Experts of a small language model.
Size: 12 layers, width 320, vocabulary 16384, 35.6M parameters.
Experts: 10 experts in each of 11 layers, 288 GELU neurons an expert, 1 pick a token, a softmax router.
Training: a variant of Adam for the experts, 286M tokens, 8719 steps.
Below are experts of layer 4 (counted from 0) of a mixture-of-experts language model. Rows are named router (the router's row for the expert), up (a neuron's input weights, with its number) and show model dimensions 240-319. Each number is 128 + 32 x the weight over its row's rms, rounded and kept within 0 to 255. Numbers have three digits each.
Before each expert's rows: "gets" lists some tokens that make up at least twice as much of what it gets as of all text. This comes from a sample of Wikipedia text that the model never trained on. Tokens count by the router's weight.

# expert 1
gets: " and", " which", ".\n\n", "\n\n", " The", "|"
router:104133115122112140117122121175118114084120093083147093111219114159145147144143145053136087175136115162155127087081119130167054160110121146148135126119109164124137162112141133151117137153087142180138096124136136130110176106156132154160127134
up0:110121084104087086135157131154111194086131072067120180145167152135112111122087099101111101135105125078111105139054130096119131111092083158156092126212170133136115203104124094150191204172150159137148092141107105113142162133097154110101114123
up1:095073134091173157090129110106050114166127107105117096195123158071211128110158149097102154121116171128125107118127065149108113105152127126114124134149118115143136108058088056178154135155091148120131171172135075133150107124120165126151157129
up2:083151114145105135115034100119142130152160150128097140158217178098142126122150133117142137108151128113083145066146101162105070114130118162089122145135116102155167096086121113151227085135157149155163094133106068133156121125151124141107099151
up3:087191112105123102090130093162142093187124103136157154101129094108175192067134139090116161139075075048114056147180150169158103078153137143132112155109116074193158082163175079127124165144109185116127136149129086157095161135094123127121085150
up4:140088132091127119086131119152048123151101065161135103117173094117142148132156115068150094145129114109158114107160101104097118119123149214083144107139138137141135168158134127164131174120112133144119084158124076150164144146123151109114090135
up5:118104142110105114103094107124082102129165076107080138132148123113106097124100104136098173156076095099067095105154097134093114124163089081109187170150171151188135140098194066141223159143187139120152119118097111144087126148126122096122113169
up6:194058115118172152120141131109101112167142139088098111132164177148158076094115168125139141133154131100116147110184115175106110124125105156073119105138142101143169131161090126132147154163117128133080115114066058082148140088076073144155106130
up7:151160097150103179092077127171160138140121116186149111147155108115127107150140122065103150171149139116128145111107147123109112109115120050134140204132155176159101118089105164129056104096132105123166158124120140096148169161073121172096163211
up8:138037165110076101154125107135121156112118185065111105150133129116124134174087090149130108093113186187172117073123155082152098177106168136100103107072115081123111082094083071104154105131131196157111152093093096134115142125129152095135160112
up9:136181127113139146122065145162103111127145128139194177096157125121145160122141138130122136163104168126149095150166040161173116154142027174140171140160157114141201093148160076150118146143118159083091082092143098147151135156134144081106149104
up10:147133111099136127141066085141156130145121108106086129157165132111171092107139126084108145138121115099078138096129096091071057116128119140086152131152146115140152114094142107141157116121163201120129111151120103131130115146116118134108096156
up11:155183139134101098048146111137115118138155127147104148120116125063147201123133146169148135087099155138150124127138076158152094130156060166102125127111108151147208161130124111092112190122117161123097075146078098170158130127137166130081133164
up12:155072126134114138099118170177103133110118179094171209103157108155109081151095127121157085134135157106109133141164129128141119157121075097073138130165112104122103131177213128106092136127096147072111096153165098109110092184097153137164125158
up13:136139113076095086124108099124100109058085093081157114131144103106125111103109141153070089105159074123122109086153096067167129137096153087118112150146127145119175109095117151147167185140149146111067121161165137094130126138072154094137145116
up14:106137090130106174118149136088150078142126131161155156201215106077138153159145175148142087155142146104163162181122089099092116131164143149083157176136122126122153108144116069141132161121177140087131141135049151131111121147150137128096082155
up15:090149177090113133152125141138129135055102117154109146220191137102122081141145107148082139175104108140088149107142151164154117096171136127111109131088161145167136175097168037134135121119120131069177103084111128136147131127126145132171095112
up16:131101175156144105139158134169062103116118093121161105122141142130150114123187070124125101082124130134132123105204131112060100113169123102135112115117097106152120159118137169176112116115075139147180119153119102128101138149127141134161172113
up17:135170109064176136112060169135162124205146118115174130159159146166135124185122124098152125113171103112070146126107107131135115107109169169119128141103113154157150067131197159123120062129071116119152122118137087126161149153150099128149137137
up18:162165109071090119104131134163155110125132142132150073117124116130170101098124089116128112131148120133149096138135070144128118077148116230145157165091130172164187188147146145168128113174119177125117086106088114183118147132163094102100155174
up19:124117096140179120146152145123089069179133154136126125113104153103094103158066116126141159147106133147148107109135113061147100114142128108135131090114090137119070083128094128076111200144116194134120156080154106134111083137136073154132158139
up20:127082103091141201103125064097133043189156100151116155118124135105163135142142062138097164126124093120129115083136128131083091101140174131135086132104126110108221185134112069157110175118150178108055125091110132138093137174171100120140154148
up21:109073107117139168154196124168091060145131124121148127170136183113179125146147115112099116140105194056118094150088142151120091152165096151060173126189111097143165123155126104132090138173142148160106127124152135164101113159135089116137113150
up22:096142140101139189141125153100098129121133141164142204116148090143116098165062099148115147152090083106155079144162109095119110091119182109043115199143132148163124178171098151106089159156157126150141133158111163083141120088159070135115128186
up23:104175160072132157146127129150183099081096118117120146145134119094219102123127068115113162128131168093078133071147137154133065146087147177094139148145125111161194112136128161154168129152098165075051110121115117150120129109117108099163053160
up24:135090104116116115160155138134109069102125147113117156144074126059130105165134122106108162078137116069185119142135090131158114040126132113169157124147151147154143106114174079126131094112115157092162100087121111165112127124104138146125105177
up25:121092122103102114117104096149090112138154115090051099166191186129126109154111089117097161115098098103128128106117098110079064129150113177106145126165133147159139117084138095145178173161169183153108109180114049135099153148165157128091134145
up26:073148083137169151133123146125143098139142079156174125135193085115148141125157132112151153137170118128189108142142129126107108111164102159126107126163162106108133118113183092174149129130143143176154095141142140110149149144136107179148067084
up27:101098128183121141122115117162076119056108143119143166159159135064129143166113089194163172129082072081117113096162136105142085115152150081102098145140130160124127111168156132118156128089169182115128138142089110143120096131090124116109101160
up28:118111145079117189134143137117135138205177092074112122075079141144172141146122157140175079136153121120152095134123123113110107104130128143184158166161171083119168129138158108130083231164081151108099163149142147176181074159075101191179162187
up29:115121188119112164123154102102159095110083090104120119154163087097187128097120126106115133143129074137078104162142118114128122125139121165108100160165102085102131162116134138126145150113130181123188151119161152133092154125169141127139164087
up30:182114109126106163159143169108099123133127145080094124159146171162137099128174122167154109146153184130081139141068124068122127091107079146075130157146178124160132203108119122181155142113108124096095047172071066121132132130166184143070119128
up31:088103123119183122098153098140118150080142160084073135100166093155117158135095150042081141120121166098081146148092155122156125125166101156161169109171152143106162172165065161093177105124172157068105156150153165122101097148124117121085136215
up32:143142124120184223122146106114153127116097148137128064152184101129174126153128078113153135090153149065139108108105100073119060099161114084123101128117092140120185100133117170135192177074186134144149123082068100161167120141117104149116107104
up33:152096113138093194129157079136131135068132148090120072167126168124158171184143078134140079079180121115207110136131120124152108114093155142079088116114136139145109101144149088132129083125152133117082116110153118187025147100171182096095133148
up34:122165137151119095107083101145097090077144139088106118161195037114141127147122087105168180149172067098141168104100111085122110171121122128146175119154080227158163152136204111126153153141176138134198138156102099124136134127089152067176127124
up35:082141085125145108134156105114124128102090142135170114125149191147089109144112133123131087133110219087120118101075159103130093162120079127122140122113130139148112122092093157133129145156176142156147129150134116172115111113081103128116124124
up36:089123088036136094093116063084063161153170096130113129108076180180171172104133136072107138110117127132157153161103120099213095097108148167120198122099133157136129155079114119121177141182070132149121111166087139095135108119145141163145108134
up37:139071059046105137157159113168143131101060119122144106149159108103148129109063083169187151088127084095155093079092089149161117122142137050134085175125085118148125163094131109145149142093120175116073092188142149133127164074149174112104153131
up38:101099145113148176094124113123136131158100151163151123206118105167162123104081144079128052150131124140118106093175128065125085101102146123130132093060104151145163119158137155110145101169008110081113130101112108147171124130075107118136149177
up39:136151145162097133099138154154115121121181143043097084122145115115191146119120134113184033095054196125148126104134098125098091129113081136131092138111123142105138188197133118148117083139089134130142090095148075238138128089053116106155147169
up40:127151113065144112098074133104149121133161164066126139119154072143148112145139186079103175112115085105123163119086107149072127124175140191157171128128116104098160097164221081128154164159166123174140107078091146192166123174107111127140133123
up41:115161150194193117078143136102149101114135147082086101097086126082169121120147143078182122086095129087098129168120139110136107105128129145116135095145139132144141136139111118151174104131112152147129178173105163095077094109134088209185063127
up42:110148131110145138078118158171161108143080085154091184143126117096136107144135100045129063158093122096118047108149126176116110105146129133112103161139154158209124109149203121090150114146112127137139106120110103150141078142135140115148115201
up43:131160129099105139105097146156146104184174135100129120138114130163155181127087136129122128089113160134081141126130119150135073064148104141158070195087114124102185134138171039167155114106096115124099136138114109141080119106074144103179102193
up44:124151100165076066098102136175096128077081100087077130114152094112124134093101139089136131129137087094106112125124060098127117151063142074142144128174112203128157175142078111184110133147110171127130147169119135113088135159122119125103097086
up45:078122108116117142166113121144060146100088121129153106113151203124136099096149141106155101132094139127172100084130087118147095181143134231135132173098122109091141120144093119116175158087119146120208085215174096183163128090148151168147118113
up46:082153136126150149097137093186169143181148090116073132147175134077136162069177096188139118161123129132146143080114157151158102144163141083198154125121081170147145155085114148095111181127117182113142084118129115144137098118125160071107131160
up47:140152078062112082143131122178117154114137199083123118142168167122093135111116098084117110143148145136166125101049114097144088144098107190168173128081081139134111164137152089117158155149111186128095091116114099126161158117144199114090181133
up48:152101111093141151123123097104086051173169120091118142148141110134173179102174166111137137147115157123101134094090094114089101164151125166101141168074187078140156120141152103130143193091194148179107091177142156136117122191089098177140161127
up49:092118136086138134112092090149088138113172129081069082145116080109152150108131070100100116151126063150122088093146154145140127199120113139157138116170106188167141187070152112149194169154076152093119156152143140141099153170159165149137135087
up50:174149126157124136148146059150100174109126123100152140161148171180126097111185166145091140120129151151122124072120083078121107166143196122111099138128183077123108081146147117137107148151140138112055113117179101161122139132157150094107086123
up51:117059119103132151124152118111137164104140120178174176180113130110120141157147052163135133144074118114129045143172115160141121170131111089158129178192217075181133099156206104112126143114119113143153108080072086149161143199166119165114071172
up52:107082106098126148138087098153130113112117152121116128186125155073111140136128073209196181141170142069153130055107074102167086128117119101142071095168143115105149159126084064145075159188111169118131131102122095139088180172136147114129095153
up53:084114145096131168130164111207125105093062114158150176128119146080130129105142140010088110140175121103186058077106114174171125192186135161054152138090131137156109074118141095127099155081089129110152109162100120163112172094162142175127122130

# expert 4
gets: " ", ",", ".", " of", " and", "6"
router:130154063086169102121081155134144067102127103089120116123203127132151170148149110112103097132136122193131150085135127080140084122108109142111091108134131126083149157127140143157131118216082099138062119138134061148083105181114177121085081172
up0:089139096106099155119080074173094099114177090078136116160191134135152129135159133119168157156105140065142070083150078125134030122123110168084128152178149114181149118101134096157152130161085206107132120171125095162126154128109138169137091142
up1:151155111118119128115076077179138120141144072066137105154166135126138094123130127119124118137122090062108073129154062145103033128149127195113175143174118159201138162097138123158184162158115179112159076173117112136128163091147151165139080116
up2:116155137140132144146153091127093116119124089076128130101184143128176111091157105086168138133066125071111040120161092164145064113141111184113106141164165099213107127107134080173143186090126176126178122139178103125135144113138105112129091150
up3:111152109096102157111094118182111117149142139083136103127155143117179094149124122126121106137115107058104061114145074140092025127158082127121145143180123118196122132088132111149136165121132196128165126135154128167082183135148166201120105122
up4:103142085123121152103105089154107096112168090032116102154176145125149091093132117070117136131111101077134102097176094109114015096101164169132176148152137177166136159112134098163174161159135188169145129163128093152104153122145145175102099129
up5:144124125137096132063097091126125140123141100074140122154156131134164105154154116080118116120127118082099068111133091118125021114127121162109143166185150154230116127107130111164218146150103182109153122162120049122096171128135157185112112113
up6:121151079102095164088099097152109097105146107047128101161176144122153073099120105107113134125096079085129095113173120129122026149105143169083143158152129146204131127101138082140194163151082189126151089168155069127117138104163176205131101135
up7:124154068094083131111077097150095113120134077088119104168195144105150073123117128117123130116099114085119074102166100111127029121113138170122190163171133142184134171112134102179182160116149159123152117167122078121088154112158122184118103136
up8:115135106135094142077105112165099117163181068070140080136170156130192111146137122089109128123102095062081070137167081148157032124118134157113152161163127154187152121120142094129185153137105186120161113143155075134079176142144185150130071120
up9:159106166137162122081095132174091072071137112111130134128145126149123154157122167065107126100084125123132131147159050157147106080089096135127211092108102164160104148097216123149149128160070116104162100105120102113088117141199170125143115141
up10:098159069108122118101126118141106129127138069082118125196166126107141099092159131105130121160095088051095095094147070126149040123113157146105131141156105152183134175078143121122155112163106158141141101167159097138114148142131163191103125128
up11:122147151119111156136148094109098058095116094109140076171125127075133107163187083126135073097077103058118062134124094105173027154156109111088120134181078167160114123133119144189123162126120133196189101150121114130095158111099126162125110125
up12:112101105097081122100103086169121057103158046082151110118160138130162087119131104067153156147114106084140099121125096090116036132144188128147167159138164169151101122104093103166139175147129173134129136194168130160094199154161138160113097149
up13:109171082106128133074093079172088129089168075084100124159144120103189077119134111095113116134122126079091072131143084102124017112121173174111168128182155141180150156117147067159128136151125193138171091181141113150087183156120142154110088150
up14:079131110123076142107086087171077110135144102131145127178156129150137107090144126110126069127098132065120058113155087135134055178162133142124170146173126171158120156084151101112108154155132157159202119124159111133119187124190123193168083124
up15:127147093132121168104095097132083106136155075067117088111156125112186108122138115105123141151094084056106078111149113095128000089116132173126160133177149124162138133116150142167145151150092181101147129160108114142109133087135141162095102156
up16:110113103098120153089118071139079101084163124099108104130166164133148113140101132143093101136115090092136073118174060102139025107161120158100176161165164130198113145070145101149132164119083184134152119171121065128108149112160122160113066114
up17:129130112127133161091087103162089127123188082068106118148177154130175078096145110093132136118110100078082090125131106102136020133125150160141166169156138124165149118072165085157176155153098193131176094189133079161082173131147187160107090152
up18:132154103115092175092120093149114105103172090041114079169176161145150097118143100082100110105095108054148103076171077103110024125128157164079149158134097141171119116091151084150171139158097170131156109157125079125102142100144141163127116132
up19:089201112113077155076121112174114157104170081051120109188153146143165101117143102097149122128117077113086082114152085114130029086104162143126172151176120117189130149100159116191166117135087146109185124157115086148080159136142178189133122155
up20:111185077106129146126116093186082080124168097069156108160185136108168091105135114104097119132113115095106093095160098120107018106137136146131194172167127167182157167115142080157174135167097153096164106149133087140105160148148153166087124144
up21:110132101145078112091139098157112126097162077087151128121156153156190068087161117093092096120096094069115066141138090112140025142150131175111162150149168153166108117101135111161204170120093182080125119178152092175114148107121169166122119135
up22:121173094131151117094107104154121107123168054073116083154169111130155090112139092084118120119077076057110060106164077138138006122108168154110186134165142131185130137095143111157153156152084192126141124173138098149119146131138136160135097147
up23:118155087109120156112077106151092109134157076075120101175183144115169114136129113097138114148099111058119077113146103116144022109101135177108173176173128142192135169114158117163174152163103184119140103173157082122107130115141175173099118137
up24:095148090112111165080087093166077131104142096073135110176178142120141112130145079081084133128068123074092086084163118119153007107099129175101152135169136106161138155109140128163149161160105146160163102147159084150130161141164178174099132155
up25:154123101089105181124128085141084104117133078097123114163174143147191127100140130113127156118073106067180084129140096111108000106141127164114160165132129155166140157119157096134164136112127191125179103167126091137112166144145142183121097134
up26:132138112138107142096097102178087107155183112077151110147174160143150126123146118101108128125114130079118106096180101119108003124141139161119174139189131155178121141101184115175146127137091195132193119156129081142122166105137177162099083127
up27:145151109119085145070109116170104100096155070041102123163166134144182088111117096099123144120108120099097105112149077115154019151137156140109154142164148160141123127115151068162156178118077177092165108178117080149121177082140154167110129175
up28:139128104109104147096077080185112125144133086079146097147148144142127099134131100104106125118077114057132076107202080109135036112111129151092138163145117126201155147091170106156143158159080166141144099175127067124107164142141129209137106174
up29:132144106099130164115093084163082113141160098074114094161185160124149088088120080106089129128092080089133096104162084139133037142109128186132131166177142155182146141105172105163125130153094181109154105151143062146112131130140166169108097144
up30:147155124129141136107104099134108091129161089086118104169188157139139113110133081083171109103118083071121061110171067145121030127141147159116162146136166154172120129097163107145154151137074163119179130181130092152116154134145129159160113116
up31:113111104120118153080113089178103084133152120069116115144181147110131100120131107112113112140119124067114069126161096107134012132160138184121155162177164150183130161106147100157197170157118163142176084175092090111104150119145162177100107170
up32:116166098106108134103086080165099112119177105083131067154177146117166085128142094105103088118097107088124092089152089131121019113128169174083168148165127121185151156116169109160176127137105162123170091164106110145086148136136153191107094148
up33:138140099114102167075088103200113093115148090086143099137163156148159096125122105073127121130108110052130082126185071129117023136141137156116168159169162132185151142130141134167132131141094170114156130151128098125103192094132154169101116154
up34:113136085103129133105112116122113082118166052107111106198215156116125087128110104061135122126121119061143084065167125140115044126108124171117139179156169140169139135062145091172164150164122177112153109159151062163111168161128184154111121148
up35:110129100118114129099136103155102125127160109058126120165148144122175057147136108102112106135093082064116086113156094104125000100121135153111197178167145180188137195114138107140182146160101158130167143159165098140115139134130126169089117148
up36:100163081103109171132128110107116123110158084087098078161157145139163107090138099092097138164072053093128121127138103088118037119086167141118170153142135133173117150092154103177134130158087153096175138145160088131066148135154171208113123127
up37:113153102134116144112131099143101139133156087069119086141176164112179103115143101107112155127104112080113091126117085143113008098108140168123194108182135151172124151098168121157167142111095177132140143131140109124101151134148161165121132109
up38:098091154097087177075125109145129108080105062161204160136131129102176092147171081171117141156131110084124074137180066122160082145103101146114144132194130105164121145095144091120063140135080175131152118143155116146092195170180095157163109071
up39:120165075109102155089112125138092112110150100098126142155166149128170103105155075100146132105140109071114077136153095108135004130118145152107159147152133156180151183132150097157146152128116191130140134170137068149107166154169157175127088155
up40:134173126091156125105151037185091108114136092078129127107196104104132086141107119088146142078083087060129073099111130135104038184192136145140149129160141119230120162121176094127137120072188195091195116167182110097153167163164135149127103088
up41:134137077116092169101095091206107120118139107070141093140176124126161083117144094107119098139104076064102072099171106095150007118132124127084183144161128171184130153099132111138157151139102184129156122185143091144100154139163143199122118155
up42:113131105116110127096089099147122133092156085055125106162165145113166114090101133084115093158099160063078079100162103145125009142157148171094138161151101150174140153107106107157172122124111169122152096156163066171098148109154184182118096151
up43:130139100113114153080112104140134107126129137105153083147143127136134062119141123094155125159094096084127091124181074133092025118081127167089145151168083121209114195121104112182179134126104182178139117183084097119094175100102144152103110079
up44:110139055095120134106098095168095115081137058072151136146177116101164125088140133108122101155110062071103084084141090098149023097112115138114163104168112126181152156116161124157191127143130165130140120170145122130077161124145155205152123143
up45:131177102104120151070094104162100118091163091086158097165174149127153068134124101124095101124093093066140092090154088119137026127111140156095158171165127128184135127088157109150164142143107165166161105179119071126110162109140165207139095151
up46:208149119136123148145154110122165133127102104125135180156209156101172153137171102106191104138108111132083117110152132033118110150114135142114201120144125132138145130072140194162082117125133135064178087139144102105134162126169208122131106110
up47:094139097132125156120103090140133166119151113116126118147179151132166097119131096089147127156081084029108038143169093151128021139130111180106145162179118141180104193090140081146164142138128159126168076146156120148097165138148168184116098091
up48:120164102139131148106093057188073112108159089062155097162159136115166087106146102114136124157096131068105066090165078110096028135130103144105178161171124160173153121116150111137152120125090193122123127175154074151101172111126121169137101145
up49:101115142144113068115114111168100118159171133064108129110171193141115095157089210140080106062109159097079159163129136111112132131113110138145156140188111171142086083075150110137129231148131135166162122146091114119112152186135147131102103163
up50:116179069119136136101096090153088125135163098054137103150169123130173104094109095108095154123083068075091079122134092144112013156133143152138174119180118168174129153083133135133158144116097197138127118143120067136103151098155152180132103103
up51:118132095118087150080052084149081123102151098073145120162172158122156114130147098091132101116102111074125067096155111141120027146131137195113141153174124119180121128081124109144172149138106192116123112165141083126108142103127157206131076129
up52:139113112124123139124109137153107095162150153042146101152198162103175115134120120119062121090139112087119070144140076127125031109125147152114135162130098164183135132111131065126138105116053175160161094175154071140115178109114140147103092143
up53:103138099110096125079120090162104092105145101079130103150183127138150086114151137093113108151089112072126086099161104129092020106143135175110158169183138140185145172081123109179160140102136190138179107207164103150087163105149179188117092141

# expert 7
gets: " ", " |", ";", "–", ":", "201"
router:140105086093089132131102130135118099155203089094094135123172097139133132151139135063107083074114099118127125134108112072125044109092141140118172149095169113140165182089171093161126133154100147137148154138174156170102128152130182142076110148
up0:093177140132101045126100118196117154092169125103109088138177149162125161133128140084186167165119092091157160155133066111091112106146130151126160150122125209172094106139132079163124112094160148207117110134167118103155100180144148089134131144
up1:204190145106121136142133099135088103137179103135107140171163117117152157136092125094089135161094126079154138082145120131157095100114120130125159122129138171140133148204080136095070118165107138177092096112136085117058167105105058114156078084
up2:135137082083129184137096084115160072080144106114127084096102112123210152121144093104113172130190141121085089147071094062068082149126152167170129170110120140163106159145170071091127138150150147121111122092135095157085126183129161158102092123
up3:086130093139147147116158170101140124133096136127143156210172124128085036140118131134086065086076078111135134164130158142137137149129046113057116139132061144158096112084172089168157174199105125100142073125062061127156140167128187122111177159
up4:140056047152115123093117109105087119155114112138119114117161175124088132148135159190115131132158133144121112112158116137178118123110166153100167116152111176155130176109146081197151131123146069157167119107179092184139147164113139112134179145
up5:150071126103093110155149161118118117115162130063097133095165118107133086148079127175091098158098135096152105168145147116169119175123063154095219107095103119118157147134135127131166119133115109201095152164143146129094112038172109133083150159
up6:192123117133116112153134102124123145130128094125104155156180182088119142113140115141129163177114139026118126121076098102156092108110089181131197132116143136144145122111202128122182104150062207131135090134196105134078182149156160143066123076
up7:135176115136112160147152106177147133104140127079100097141149140111198120121141109096097154139096089064077071098162065106090035129122119135090132145156161161138154129104136124149174143168100176103144120158162063131089166129155153181131107124
up8:155143117064170168119158097180072123128172135092180154130150171140171069162154091104149145083091148063161140152102120095131067112109123127052140130162175164203157156118099101115121148106139163101149149176073096127070193141141123122110129133
up9:121156089157117162111110111145111133084159100057145096151169144144164091147140103100128142116109121119121086101169105107136033106085121145092164119158116103163135158093149115143140143155111154089117104178114075131067148164150141166141111145
up10:129140151143127146097131088153152131098138096096077111170161122134211142143112117098113141137112098098119072089117074131130047116101120140106110179157102124157145142114180121144160161161122186122151093152133088143138174134135152179154116137
up11:145164134182108158170103087201118081150105200186121141175070125056134107114154126173132137164094140056117096110123127154102101155169118149072158156153116185135119152145084057093138166202119129108163127136109109154083129151106156176110118073
up12:121169063155120082075136127085141139179122133059131122178139167084154155124113136096106105078119133131055138095086126113119116093107104094161135157114138125138097142151188100119131093127126133131149150081103100123125149117136141109095101155
up13:184153066115115111140050113176137108159137110114174073132201127129114112147135101137110133131131070102132086109143121119099076105078145126143169151106204109192118158110110093123153124155170163193098155110150109129135149131139146136209143153
up14:121151088138114129126094118121156114105131122079132091177159166116139093128158062103129151117112120097140119071154070088079051075115108187107179113166102113182164182100131077165197158161107152101089101168132084121107138130157169156090107124
up15:145107163122123126075130088124130137132146107078129082155168171162141141103167157150074094209125170123099118103111124125064101135124103165062137152102131196153133112124160088137108204117149150101134187141158086147125156104115199157137069127
up16:161115150160089131159140066224166145168158089130130102166159136148153084170108133094121139096119121085142106138153161120146092135158118105167161113106168127168126119099128125126131132163103155184165130142151126125062151117129169133158099154
up17:102176093112136168119116093131085098069179113091166081139178159133143103121131073078133120156126106109136108083155079094127044078087144162102148119159154131166145129074138109135160166169100166133110068134127069163121165164124184176133110151
up18:092136119051138069192070103140081113133172097096170107114150179082133098089142181104129086112181167116161119103108119093115125118093083154081146149179114107136077100098095149160152168163140116133160073121151126129113161169112128165118108128
up19:111151137171071194134108138139141158091202112139139157103130177156212076132101085145093088110113099119067114136147066070065128162127166147102116107149157145123133125087187153129138117124061128083116135143099068127119128191211164172068125146
up20:173074077131115129133154105112097118093133098111123130142140151082157151170118106141157159159115106134128107077167160112166084079060159192090154079134153095164086135086046087207108156101114175119084150247143124202107189116176135104086095155
up21:143124096119127170150138141124087091080166178073075134145109210123142080114103093156138143122119162113095174148130080143113128120090124086154148148170121161125133131113201097119116177165111130101139080083118114166137155054111157167124133143
up22:137128080124092164130102097100133138107167136107118107167169154141165108178137091074114162135091146094164126116133097111111040087111108179133141139165087159158150152101112079146164173177112138067120103153135068125126127156149151164107088173
up23:144163102137123159082089114144115111119147114070125079173155179111169123158136090106122139110112114112132104117181103136118036120107089158083193150111124145171112150121141117137160159139109160102112085160113055129117111148143148140143132124
up24:121148072189128130070136123169140118081165116089111089144170138143142075153134114087099146111110111115088085123167063139103040134110121163087177175122142137187124126082142101150141152181117173118139084154088071120085117149149174149113113148
up25:122154067142132133082076099136133124109167149086065075116119125111144115110159100082139174167079128085089102121160065136063063128117122155073143146154142165195143158089146032156165201148092144087142119139125039157108153130143161156094111133
up26:128124081118133169077078120145156081093133122103113101169169128126165075157151074092099152116152113114113098096146071115140064105092105136126145152132134124186128152088157108162160131181088159077097068148081087144104157122146159171114121126
up27:146047138120104171123160090206129140112133138113134093115096149092182141138131130167149115116106164192170153164148075171110080187173148149111122146131120134136115154161060113100104192103115162165146170064167132146107154114136128109120138120
up28:143132093062149187093116130173120097141121175142123143099159161124169093136130120132083161084119166090165117140183108156152117088124187189172111170138150146154155120056125181048116145112128142167105124162151154111119158118176173129151105154
up29:150154121127105151106153093155151092129156118059131132184192132112137080101101075121111142132126103118126087087140086127145063123094133089100154145162141105191138127131143131177155153176112148126103041136134094125113195114161180171114087105
up30:119122074072127144167068128165152123104136123123124112122103091130111125118119099088121087153093163119144172136149156136100119175148172144121067148156193163115070168100088085105141150074036169124098154146133042150133115160128154184075135155
up31:072105119109142176156121124164117165142103090134171127174162128087097064091086122194150136104131123126133133102164126148129114136133087098076109120141092139135107173158178155126166200138159093093120133112165146137165127107129151115162118089
up32:098144100138107187119079095151109115108178128067094075142138146124164090107138115102120143168136101081112080115142063140109043131101134134061129169179130160182134161090152142147146137140094170132123114177118067130067146147151180187129108142
up33:124079081079119176123145120118112103096164068146113106078073092138132063097096126149076087054108159121122132178145153122149111141190072128117095158137195188139163172117102115172143182087115143147160169092134111150124181129102130153116120142
up34:074153136077146151147024094187149127132196158116113113154141112137108128192146091121082164114196150117123138094111108059120112107109170105110074130165166137125201173154107150110181153125127105162115096170096154125112139174158168105094075138
up35:086156121083126125104098105151131105108151087091116086167166154114153123134154081112118177145080126073127109101153083125115057085102148111115178107121145145200146162105171108155231135152055117115083070170090058133099153160128157176135104101
up36:154137116088106136124107105172138142133150097133153125147177142121112122146121127115139113135099085052123119081196087126104050133077119168129160171202132159214138113162151132159142151105103149124113066157148083151111159185118156129174106139
up37:103092182077160149126101099113099137141077110147136123137178135128135077137097104112090118188113126166173138105094117111140124072130155121117144101147192074104118124109112083125144094175100075139059098129172136116106198171153141113202088134
up38:106180105113162117092147058105068168101135170154160112071158165129142095140177112095154127174185142179141104101081107105137115189150105204118115072174159123139114073110177177081087177080109168159117096167143172130075169108166179194119138108
up39:207108132096114140148135064151082097102087167091092183144137136075156146103194113163184156158098136062138075141113135129131098133143093179092158150148157145125119095143122074123135196122147155105125134164174109148058167147092147152153124155
up40:113084149101154191124137141108096160158139024174157093174102151157132119157121111097115110155142161112147075126149072086126064137092140155118169137191154105159117171065166105131102156151115152082146101136164086163153196122146116165141134148
up41:095106101150088109162070097148133109154189090114113113126167132055164101096117169134150109141117184106141109146106163186119077145125111159169136167109150105168201106147105154084109134140126159106153083142078119132086172123161094187178135152
up42:137106134168119174039220091107117133106159121108170058140126096050193109115160088177128069116101153102094105143127116173162087163125085101149154142134104075201121106106133143162126152108121165149153126106163097168117150161131122089108118113
up43:141133138111107118195167128136166152147071141151128135118122101130100073096075132165076056124160071108088132079165098076116110151167065101094121199170122145155181169099191145094138175115194141076140139125121085166155178097157140089123121158
up44:156171090118163153076103130152139085095178100102125095153140118132178127137122066102118143106107132118120083115167044140147076138085088106085134176121167118193126159099156120166220154183089160078089051131121061146119159144128155146102123121
up45:083150109155131106152066124164139077147088159103069166149099201104109148089194133137169136113076154144132114157127152157118095142119113190098150132124117148165107122128091097132148142133161192118126066179193166117142144144177148143170118131
up46:089130100112130148155117070078147107135161140086137153115145159087147074119155157184124150084128148111146106110130103124097082108109132166072179099189088165180103093141152084122103177083150103146143166165160120097156137128213137113162111090
up47:166188084122132114127095117132107136132168087061114094151189181138122140163145092088139131155133094068133093152150072055068057144117142169067183128163117175172139149111150118194150144170138148115132107120089086149094110156139153143139117138
up48:105135107115129204123059114140109085079120126067139081159146123114169116117129089091110121130118122125122114081166092130115049098096111120118172136122122131170154151086138099150213141198062156091121087120126071151106152139136157172102103154
up49:126127084178203088129134128142167135164107056083113096122116112132128119086178166125145092128113165100084088154153120089133100125100138105120100177156130134140152155116131113152090089094101179160151151129145133179121126187093125102155124120
up50:135112130131122178146128110121168107125175124075112176092135137095164115115144098120082098088103131095175113093118125105152115072112140108120129110137162212095152138135137124132139078118080199162173158175153155116079156137123095138096149151
up51:111121090171115156104108125116157104091164106097108116178171135140191097117139086107119141138133097122108086106134075097108060106085102142128160143145100138173140151101152112155148136177102166061118100151104076114122148147140135146114104141
up52:148133094123152155092109081118146119129129128058105057133188141168140112138113129104111166134121129070139093046151119105091031135117137153122137151174129164173106109109152100154150121189087178149119087175113093146105152152142202153137130132
up53:131114125135134160082110103152155109106146111068099094118170186103146118176155109102088155138112113125113110122155113109110050088092103191145153134158113139181125154097177107125186148132134150097135095152142076152098149147126151199113119194